Weights of a small mixture-of-experts language model, trained from scratch on English Wikipedia: vocabulary 11602.
Below are experts of layer 2 (counted from 0) of a mixture-of-experts language model. Rows are named gate (a neuron's input weights, with its number), up (a neuron's input weights, with its number) and show model dimensions 192-383. Each number is 50 + 10 x the weight over its row's rms, rounded and kept within 0 to 99.
Before each expert's rows: "comes after" lists some tokens at least twice as common just before its tokens as in all text; "mostly gets" lists some tokens that are sent to it at least half of the time. This comes from a sample of Wikipedia text that the model never trained on. Tokens count by the router's weight.

# expert 8
comes after: "|", "-", " was", " to", " is", " –"
mostly gets: " Species:", " Coordinates:", " Succeeded", " Website:", " Died:", "==See"
gate0:47 48 52 51 46 45 55 49 51 44 59 53 44 73 52 46 61 57 55 49 64 47 48 60 45 53 44 50 40 71 47 36 63 45 62 42 50 54 52 57 53 51 52 57 65 56 54 56 51 49 65 58 57 44 55 68 56 55 52 52 41 72 53 62 48 67 51 56 69 47 59 60 72 62 54 31 55 58 69 36 71 44 51 48 47 54 38 36 52 64 40 37 63 59 46 63 46 44 51 59 45 57 65 59 50 49 60 56 35 40 39 40 31 39 48 63 54 51 59 47 42 49 56 44 35 61 51 59 56 61 27 65 42 30 48 56 38 49 52 53 40 68 21 41 50 44 63 50 58 51 48 45 51 43 52 32 44 74 49 61 60 50 53 61 52 47 42 43 49 78 47 38 63 54 35 53 37 46 44 37 45 40 56 55 42 27 48 56 44 54 54 45
up0:49 46 35 63 66 60 57 53 25 49 54 54 65 49 41 41 45 77 38 38 38 46 47 51 49 49 62 66 57 46 48 39 53 26 63 43 46 43 46 69 33 40 71 47 39 53 46 41 57 62 59 51 57 53 50 61 63 46 35 39 40 60 65 55 37 51 68 55 52 40 33 48 55 49 34 37 62 60 37 61 61 40 64 40 42 50 27 63 54 47 32 60 31 52 46 57 41 53 47 72 48 40 38 44 68 54 55 46 53 54 54 58 54 57 64 51 48 46 51 42 61 45 54 57 49 47 49 43 44 58 45 41 53 65 47 32 42 52 47 53 57 50 45 48 45 41 41 39 47 39 37 48 51 29 42 47 60 34 63 50 36 46 39 44 50 66 45 58 57 61 55 50 56 54 53 62 43 42 56 68 43 62 47 54 42 44 50 43 50 65 34 70

# expert 31
comes after: "\n", " ", "===", " 1", " ==", " ==="
mostly gets: "|---|---|---|---|---|", " %", " −", "\n\n", " 4:", " Built"
gate1:59 51 47 51 54 33 49 36 49 43 61 60 64 38 50 58 61 61 73 48 68 64 54 54 57 56 43 47 45 60 34 49 63 64 45 68 59 49 63 53 62 61 52 44 57 62 57 53 41 55 65 55 47 47 61 52 33 44 48 56 37 52 49 37 51 54 26 54 61 18 57 57 57 48 46 53 46 39 59 68 55 46 62 53 55 54 56 41 61 43 60 61 37 48 44 53 41 57 41 67 42 57 52 58 58 37 47 50 47 52 28 48 47 45 45 54 57 63 56 62 48 42 46 43 37 50 40 66 58 38 52 46 37 48 71 45 42 51 42 51 47 57 62 53 42 38 46 51 38 33 43 37 42 72 59 47 64 45 52 57 66 45 63 57 31 42 45 61 51 65 61 48 67 52 40 55 37 47 36 64 57 43 54 55 30 56 45 28 59 68 42 51
up1:53 34 56 69 45 47 59 61 64 52 56 57 68 36 57 41 40 64 49 50 55 37 52 36 51 61 54 38 48 58 48 24 35 59 58 53 66 40 45 57 58 45 48 67 52 60 52 43 56 56 51 62 38 57 50 48 45 54 36 51 45 54 50 44 58 37 65 41 61 42 43 52 48 45 44 65 45 62 53 61 53 32 62 60 42 42 38 34 56 44 59 47 48 39 39 50 40 57 43 59 54 65 52 27 62 43 64 38 57 58 68 38 30 38 51 36 38 61 32 41 48 43 57 43 61 51 68 44 44 48 46 67 66 47 68 53 53 52 37 48 44 40 52 27 49 58 50 42 50 66 60 43 57 45 60 34 43 69 53 52 55 39 49 60 44 40 47 57 39 56 52 46 35 35 32 54 58 52 61 42 42 62 52 41 54 62 42 49 70 59 53 48

# expert 27
comes after: "\n", " ==", "===", " ===", "==", "s=="
mostly gets: "==M", "==C", "==R", "==T", "==F", "==P"
gate1:59 50 44 50 50 52 52 48 40 48 50 56 65 30 44 51 38 42 51 40 45 73 44 33 54 41 36 70 62 55 46 41 47 41 48 52 69 45 35 56 45 58 36 45 56 44 42 56 33 51 51 39 46 38 61 57 28 36 41 28 37 44 45 46 49 33 59 37 48 60 65 51 42 33 56 52 55 28 32 53 72 46 44 67 58 53 42 38 44 44 49 34 41 58 58 44 45 64 47 35 34 55 50 50 54 60 50 30 49 52 45 52 54 47 51 53 64 54 36 39 50 75 36 54 41 56 33 65 43 42 62 27 57 59 47 35 48 52 54 45 36 51 35 42 49 47 45 66 40 33 53 44 57 49 63 55 46 40 47 45 56 52 68 65 63 42 55 43 29 48 37 49 28 68 44 53 55 49 55 43 48 56 49 53 53 56 51 33 59 43 56 46
up1:65 45 54 50 54 62 62 48 65 56 44 50 38 46 63 35 64 39 47 73 41 54 38 52 62 50 29 46 50 62 43 50 55 47 43 57 60 46 52 51 47 63 40 53 45 28 46 49 65 52 48 61 56 34 43 47 48 59 58 46 49 58 47 30 47 51 55 58 47 37 55 63 39 51 32 59 35 55 53 43 56 45 42 50 43 45 50 66 69 39 60 62 54 41 38 46 40 56 49 64 53 26 63 49 39 47 45 53 36 47 40 44 61 57 59 77 51 68 54 59 47 33 48 38 45 40 54 52 52 38 41 60 32 49 51 43 45 43 47 66 51 61 42 54 63 47 45 42 56 51 42 38 36 61 42 68 49 52 31 71 42 48 43 57 44 33 44 58 53 57 58 50 40 44 81 72 41 41 45 52 37 39 50 49 51 61 38 58 40 43 45 52

# expert 15
comes after: " the", " a", " was", " to", " is", " in"
mostly gets: " other", " one", " some", " both", " most", " any"
gate11:56 59 69 45 53 72 74 48 65 58 49 46 60 38 40 51 49 46 50 32 75 53 54 61 49 37 53 58 56 49 56 52 33 65 65 45 53 45 50 56 59 50 52 41 32 57 41 58 30 49 56 54 57 47 54 43 52 52 55 28 56 70 25 51 68 38 43 51 43 46 45 38 55 45 60 31 55 57 62 56 67 59 32 70 51 65 56 51 62 60 51 51 51 48 51 82 52 41 46 44 39 62 44 49 63 35 70 64 49 50 41 44 42 54 58 38 38 64 36 56 48 57 38 66 57 43 30 65 42 33 50 61 40 50 53 53 57 63 53 50 52 53 38 49 59 50 53 56 47 54 29 51 32 69 59 48 57 65 47 46 59 42 38 50 30 48 55 63 51 64 46 44 33 50 53 59 55 57 49 27 56 61 53 58 58 58 40 45 54 41 43 56
up11:68 54 55 67 59 62 41 47 48 44 49 64 58 44 48 60 48 57 44 35 33 46 42 49 59 52 53 39 39 44 41 58 60 59 58 45 54 58 36 47 30 37 49 57 49 57 52 43 26 60 55 41 50 31 46 48 57 57 61 55 46 39 29 48 49 56 50 57 50 49 67 69 30 40 41 38 33 40 49 50 48 57 53 34 61 65 45 61 46 60 33 43 64 46 51 36 67 49 49 42 56 72 40 53 63 48 46 65 42 43 43 53 56 55 47 58 54 57 53 55 52 57 56 42 47 64 36 41 63 49 59 34 60 55 47 40 54 56 73 45 51 54 48 41 49 47 61 60 34 31 60 49 51 56 48 44 47 53 50 31 64 58 51 38 58 79 49 70 54 34 50 42 49 48 73 59 50 32 50 70 41 57 41 54 64 53 55 35 42 35 55 51

# expert 3
comes after: "-", "|", " a", " was", ";", " Preceded"
mostly gets: " Coordinates:", " Website:", " Animalia", " Died:", " Clade:", " Authority:"
gate0:63 53 51 43 31 36 49 60 66 59 54 39 48 51 52 52 45 62 44 45 48 59 43 44 59 46 47 72 59 57 48 54 44 54 69 47 46 47 60 61 50 59 44 42 27 58 49 61 43 52 71 37 59 49 49 33 65 52 64 35 48 57 26 41 31 46 60 38 51 52 39 50 55 44 36 65 50 42 52 36 45 49 54 60 47 55 54 53 57 59 70 52 70 49 32 36 48 48 52 40 57 31 36 51 52 44 54 50 59 55 53 42 40 62 58 67 52 52 52 48 60 49 50 48 62 51 41 43 43 59 58 49 52 54 56 39 62 53 46 49 49 68 34 41 61 40 37 45 47 57 46 39 66 49 62 53 60 65 43 37 44 44 57 53 58 44 53 44 32 57 57 48 47 49 48 65 46 54 46 38 37 58 57 75 44 34 67 22 56 52 36 51
up0:54 74 52 55 51 59 40 53 59 48 37 48 49 49 44 42 29 32 47 33 67 55 46 40 51 71 48 68 72 64 40 41 55 60 57 48 46 48 47 46 46 57 62 58 32 38 49 36 41 37 31 65 48 70 47 61 45 55 55 30 51 55 55 34 61 55 58 44 71 55 60 46 53 64 46 26 47 61 40 64 50 48 40 43 60 55 36 49 50 48 59 59 41 62 25 33 39 39 52 59 56 57 59 44 47 43 47 57 47 53 34 49 51 55 49 59 35 43 45 45 46 52 56 44 49 51 37 30 48 47 53 58 47 63 52 52 41 45 60 43 41 45 41 62 31 35 50 48 48 56 51 60 63 54 56 57 48 54 52 55 39 65 49 52 50 43 55 45 59 60 52 32 59 58 63 39 58 52 54 34 49 42 39 53 44 61 39 35 44 39 40 43

# expert 47
comes after: " |", " (age", "|", ":", " (aged", "″N"
mostly gets: " 21", " 24", " 22", " 15", " 26", " 6"
gate1:43 51 76 40 52 51 42 37 53 46 66 46 68 59 43 44 61 52 51 52 53 60 48 29 45 57 48 46 32 43 48 37 36 42 62 47 48 55 52 70 53 35 56 68 58 73 56 50 51 60 42 21 48 57 57 40 56 65 29 46 43 38 57 73 44 51 43 58 49 36 53 47 51 50 25 46 39 45 48 56 42 40 44 49 58 55 41 53 40 48 47 32 57 46 46 48 34 57 49 56 48 63 59 59 54 49 66 38 59 41 46 66 38 39 68 52 54 45 59 48 41 51 47 58 42 43 61 66 54 38 68 39 37 51 67 58 50 41 46 38 40 30 50 47 52 49 49 48 42 45 46 33 34 50 67 64 58 44 42 64 42 47 42 46 53 42 49 43 41 70 41 57 53 41 71 51 50 53 49 58 44 49 61 80 41 42 61 56 47 72 51 59
up1:52 40 23 39 46 54 41 58 40 38 43 58 44 50 46 59 45 51 52 50 41 57 57 51 63 54 64 35 53 61 39 41 30 63 61 47 34 58 64 33 58 64 40 48 63 35 51 39 60 44 47 71 54 58 61 49 53 46 56 70 60 58 40 36 60 58 44 62 48 48 45 53 45 23 76 82 56 48 57 48 53 46 52 59 45 61 52 53 63 56 49 53 43 49 42 46 50 34 58 62 62 38 45 41 51 48 49 59 48 62 52 50 33 55 49 49 53 72 29 53 53 47 32 43 47 38 43 53 39 57 60 62 63 42 35 62 51 44 31 45 51 56 51 52 54 58 56 57 57 55 65 48 53 36 41 53 45 59 53 47 57 38 39 52 41 43 37 60 54 49 50 60 45 40 47 50 57 30 57 46 68 63 38 39 53 43 60 33 59 32 46 57

# expert 25
comes after: "\n", ")", "2", "7", "9", "4"
mostly gets: " (f", " (d", " (b", " Honda", " (Japanese:", " (s"
gate1:29 52 55 49 43 57 54 49 39 52 47 51 63 66 69 63 39 56 51 40 60 39 54 54 51 48 55 62 51 31 51 38 48 61 70 48 41 32 47 69 48 41 40 55 52 62 56 41 48 52 58 63 42 46 30 51 52 38 53 66 50 47 44 66 58 56 56 55 38 53 61 53 55 45 48 50 53 43 64 58 61 44 45 55 66 56 25 40 34 65 52 36 35 55 73 35 42 51 34 48 60 46 59 60 40 51 29 57 60 45 58 60 63 44 54 44 50 49 33 62 35 39 51 30 43 45 46 61 39 44 55 52 47 73 47 44 49 52 45 58 53 58 62 65 58 36 54 53 59 42 45 45 44 48 40 62 53 69 41 71 56 57 33 43 57 49 49 41 55 38 42 43 46 48 50 40 40 52 56 62 43 55 51 56 48 46 37 62 57 51 54 71
up1:46 50 52 57 51 39 67 53 38 47 53 46 37 46 61 47 29 48 61 60 59 63 56 56 70 51 51 52 57 50 52 50 40 51 51 64 64 51 50 53 58 41 45 43 59 45 58 40 62 47 52 45 51 50 52 65 20 61 60 56 66 46 64 40 37 46 46 44 50 33 54 75 61 42 51 59 24 43 44 50 58 47 55 45 63 40 55 63 40 47 57 50 50 39 78 51 50 29 54 72 42 57 50 50 52 57 64 51 42 41 64 41 50 62 51 61 43 50 51 38 60 41 53 50 54 51 64 32 41 38 51 61 49 54 42 45 50 34 54 61 49 45 48 45 25 57 51 38 42 55 49 61 39 70 38 51 46 26 48 37 60 60 38 59 78 59 43 37 35 52 54 54 42 43 54 47 58 39 40 54 33 49 42 40 44 46 35 47 43 75 56 67

# expert 0
comes after: " the", " a", " was", " and", " is", " to"
mostly gets: " other", " most", " any", " some", " many", " one"
gate11:31 31 42 53 65 40 55 55 39 63 54 31 62 53 59 43 43 47 58 61 51 54 46 34 48 27 64 39 33 41 52 53 58 32 63 58 51 48 37 52 34 30 58 29 52 59 53 24 39 53 63 46 58 35 55 51 49 43 45 47 56 60 72 52 60 51 59 48 44 29 57 54 44 51 50 38 54 47 35 53 61 63 48 60 47 41 43 34 33 50 59 58 48 56 49 60 59 55 58 45 53 35 41 59 55 62 60 55 49 63 40 57 33 30 34 46 42 44 43 58 46 44 37 37 51 64 42 48 61 31 41 45 40 56 50 49 55 54 42 52 36 38 54 53 47 40 37 35 51 49 66 46 43 31 50 65 49 44 50 54 59 51 57 40 58 45 75 39 45 46 60 59 38 39 50 54 50 36 55 43 63 43 52 60 48 44 54 59 46 46 66 58
up11:52 61 39 27 36 51 66 57 49 56 62 74 64 43 38 46 55 47 39 43 46 34 55 69 66 49 45 56 52 48 43 51 58 56 51 56 29 50 52 71 50 61 39 71 35 45 40 49 45 51 30 52 50 50 59 65 36 55 57 47 38 51 40 33 50 46 40 39 49 48 51 47 51 69 66 59 70 37 37 38 48 52 38 37 48 55 48 53 76 47 45 51 49 44 49 40 38 51 46 27 46 58 57 62 48 35 38 33 52 52 41 79 57 51 71 35 43 55 51 41 38 37 44 37 53 50 36 43 42 50 49 44 62 62 46 48 35 50 47 40 39 59 56 70 56 65 45 51 57 61 35 58 31 38 49 45 46 33 57 49 49 64 58 70 37 44 27 55 43 49 47 41 43 49 53 69 41 56 32 31 42 50 43 46 38 65 69 44 46 59 55 64

# expert 30
comes after: "\n", "\n ", ")", ").", "\"", "\n   "
mostly gets: "===M", "===T", "===P", "===R", "===F", " \"C"
gate0:48 46 57 49 47 65 53 44 52 44 70 41 45 40 66 48 42 59 41 43 53 48 42 50 44 49 41 34 52 25 48 41 44 63 65 57 57 53 39 58 41 51 31 48 64 69 55 48 72 34 58 41 52 70 54 58 45 45 53 66 54 43 40 48 62 46 43 53 31 64 52 65 50 55 62 58 47 55 60 51 42 53 62 53 59 48 54 55 63 44 38 53 45 67 56 60 51 34 56 36 40 33 62 19 54 34 49 72 57 49 53 62 58 26 55 36 49 42 48 45 38 34 62 58 45 67 40 73 35 46 40 59 52 61 32 46 51 30 49 41 59 59 51 44 51 49 59 45 36 65 62 45 48 50 37 70 51 56 59 47 49 43 55 63 44 45 59 56 71 38 55 40 43 33 49 46 43 58 54 43 58 53 56 37 47 47 49 39 52 41 38 48
up0:57 58 54 51 54 42 37 37 59 36 63 58 45 45 60 41 59 63 65 46 37 52 42 39 58 57 45 40 62 43 39 27 46 47 47 67 58 76 71 60 50 47 34 52 51 54 49 68 59 33 50 60 52 59 61 64 38 42 46 48 45 60 59 52 67 43 50 59 46 52 59 49 74 77 45 38 34 53 67 32 52 57 56 38 33 44 49 47 39 54 47 41 42 60 45 48 43 57 50 51 38 38 68 39 43 61 49 62 56 45 34 59 53 56 53 56 46 45 48 55 49 62 54 64 40 60 29 54 52 62 53 54 73 37 33 54 82 62 53 59 49 53 59 44 56 43 58 57 57 50 72 30 42 37 48 31 48 44 41 56 45 38 55 58 63 54 59 41 61 49 57 35 56 42 52 47 56 51 48 38 67 46 36 34 48 55 63 45 66 56 45 33

# expert 39
comes after: " |", "|", ":", ";", " /", " No."
mostly gets: " 21", " 24", " 22", " 15", " 26", " 6"
gate1:48 37 46 62 46 52 50 52 59 58 55 38 43 55 66 63 55 51 71 55 53 63 52 33 43 68 36 56 37 43 38 49 34 28 43 49 54 43 32 41 30 46 65 51 59 38 42 56 43 44 51 58 43 46 49 49 56 44 48 32 60 55 63 28 46 43 59 55 55 49 49 45 51 38 54 44 64 46 44 79 49 45 54 41 50 53 49 57 37 77 57 37 49 61 46 42 47 57 68 69 49 76 44 48 38 37 47 50 63 58 36 48 57 39 56 60 28 59 40 65 48 60 24 57 32 53 60 50 50 44 44 64 43 49 61 65 34 58 69 47 48 52 58 41 44 39 41 38 51 57 48 47 39 52 47 62 59 53 47 35 55 39 47 52 50 44 50 26 46 32 52 57 45 61 47 48 46 54 61 50 51 56 63 49 35 59 42 47 60 52 41 49
up1:57 38 43 52 39 64 56 35 47 48 40 53 35 51 58 53 48 49 69 54 27 30 46 55 48 40 54 40 65 34 38 46 52 52 41 67 61 44 57 63 48 50 48 48 34 43 28 34 46 52 40 48 60 47 47 35 41 51 45 42 49 35 51 32 43 48 69 48 43 46 52 52 49 41 77 38 65 58 31 40 44 67 55 61 42 60 58 58 73 41 55 64 47 42 57 70 43 39 52 39 78 64 54 57 48 65 58 44 57 35 35 55 67 61 61 67 50 44 43 59 36 44 45 59 40 69 55 51 39 50 65 42 47 55 54 52 57 53 41 63 65 58 43 44 53 40 48 69 58 73 46 50 52 71 41 45 39 56 39 55 50 49 49 51 47 52 44 56 52 41 53 49 39 46 54 58 44 53 44 63 65 42 64 40 58 64 50 43 50 58 42 48

# expert 23
comes after: "\n", "==", " ==", "===", " =", " politician"
mostly gets: "==Personal", "Following", "While", "ices.", "At", " world."
gate1:57 49 64 50 48 47 47 47 60 51 47 48 46 40 66 41 53 61 52 44 56 50 50 61 50 56 44 42 49 55 50 37 66 44 58 61 55 32 20 58 61 49 63 40 61 72 55 50 46 58 55 42 50 35 37 71 38 31 46 70 55 41 55 60 58 28 49 49 49 28 58 44 36 52 43 34 47 48 68 46 50 50 59 54 64 61 47 44 42 52 41 46 34 55 67 33 32 54 34 52 44 50 57 40 47 36 43 48 57 49 52 42 61 65 41 52 49 44 62 49 25 41 33 54 47 56 59 43 65 37 53 39 41 47 59 49 39 57 72 50 55 67 46 51 50 45 44 66 57 62 56 62 47 49 36 42 45 60 52 39 48 55 34 39 42 45 37 58 37 56 64 48 38 34 61 50 51 40 61 59 50 50 61 64 55 43 62 70 63 40 54 55
up1:61 37 44 55 43 23 63 64 54 65 50 32 55 45 60 47 45 57 63 71 50 44 49 54 51 40 48 52 59 67 48 58 49 69 55 54 69 56 78 40 47 49 56 58 45 47 29 54 54 54 35 47 66 59 54 41 47 58 56 20 44 49 42 65 57 43 58 61 59 42 50 48 48 65 48 44 54 45 68 44 48 60 49 54 40 31 46 43 60 46 37 58 54 58 52 65 46 42 42 39 60 30 49 61 62 67 53 54 54 44 44 38 57 33 38 55 23 62 62 39 60 43 46 51 51 54 31 69 50 54 52 55 52 56 39 32 38 51 53 51 57 32 47 47 50 50 41 58 54 51 59 49 63 65 61 50 55 57 50 53 42 41 59 48 37 62 54 65 50 51 50 48 53 34 54 58 50 35 47 58 41 52 42 31 60 44 55 52 50 65 43 59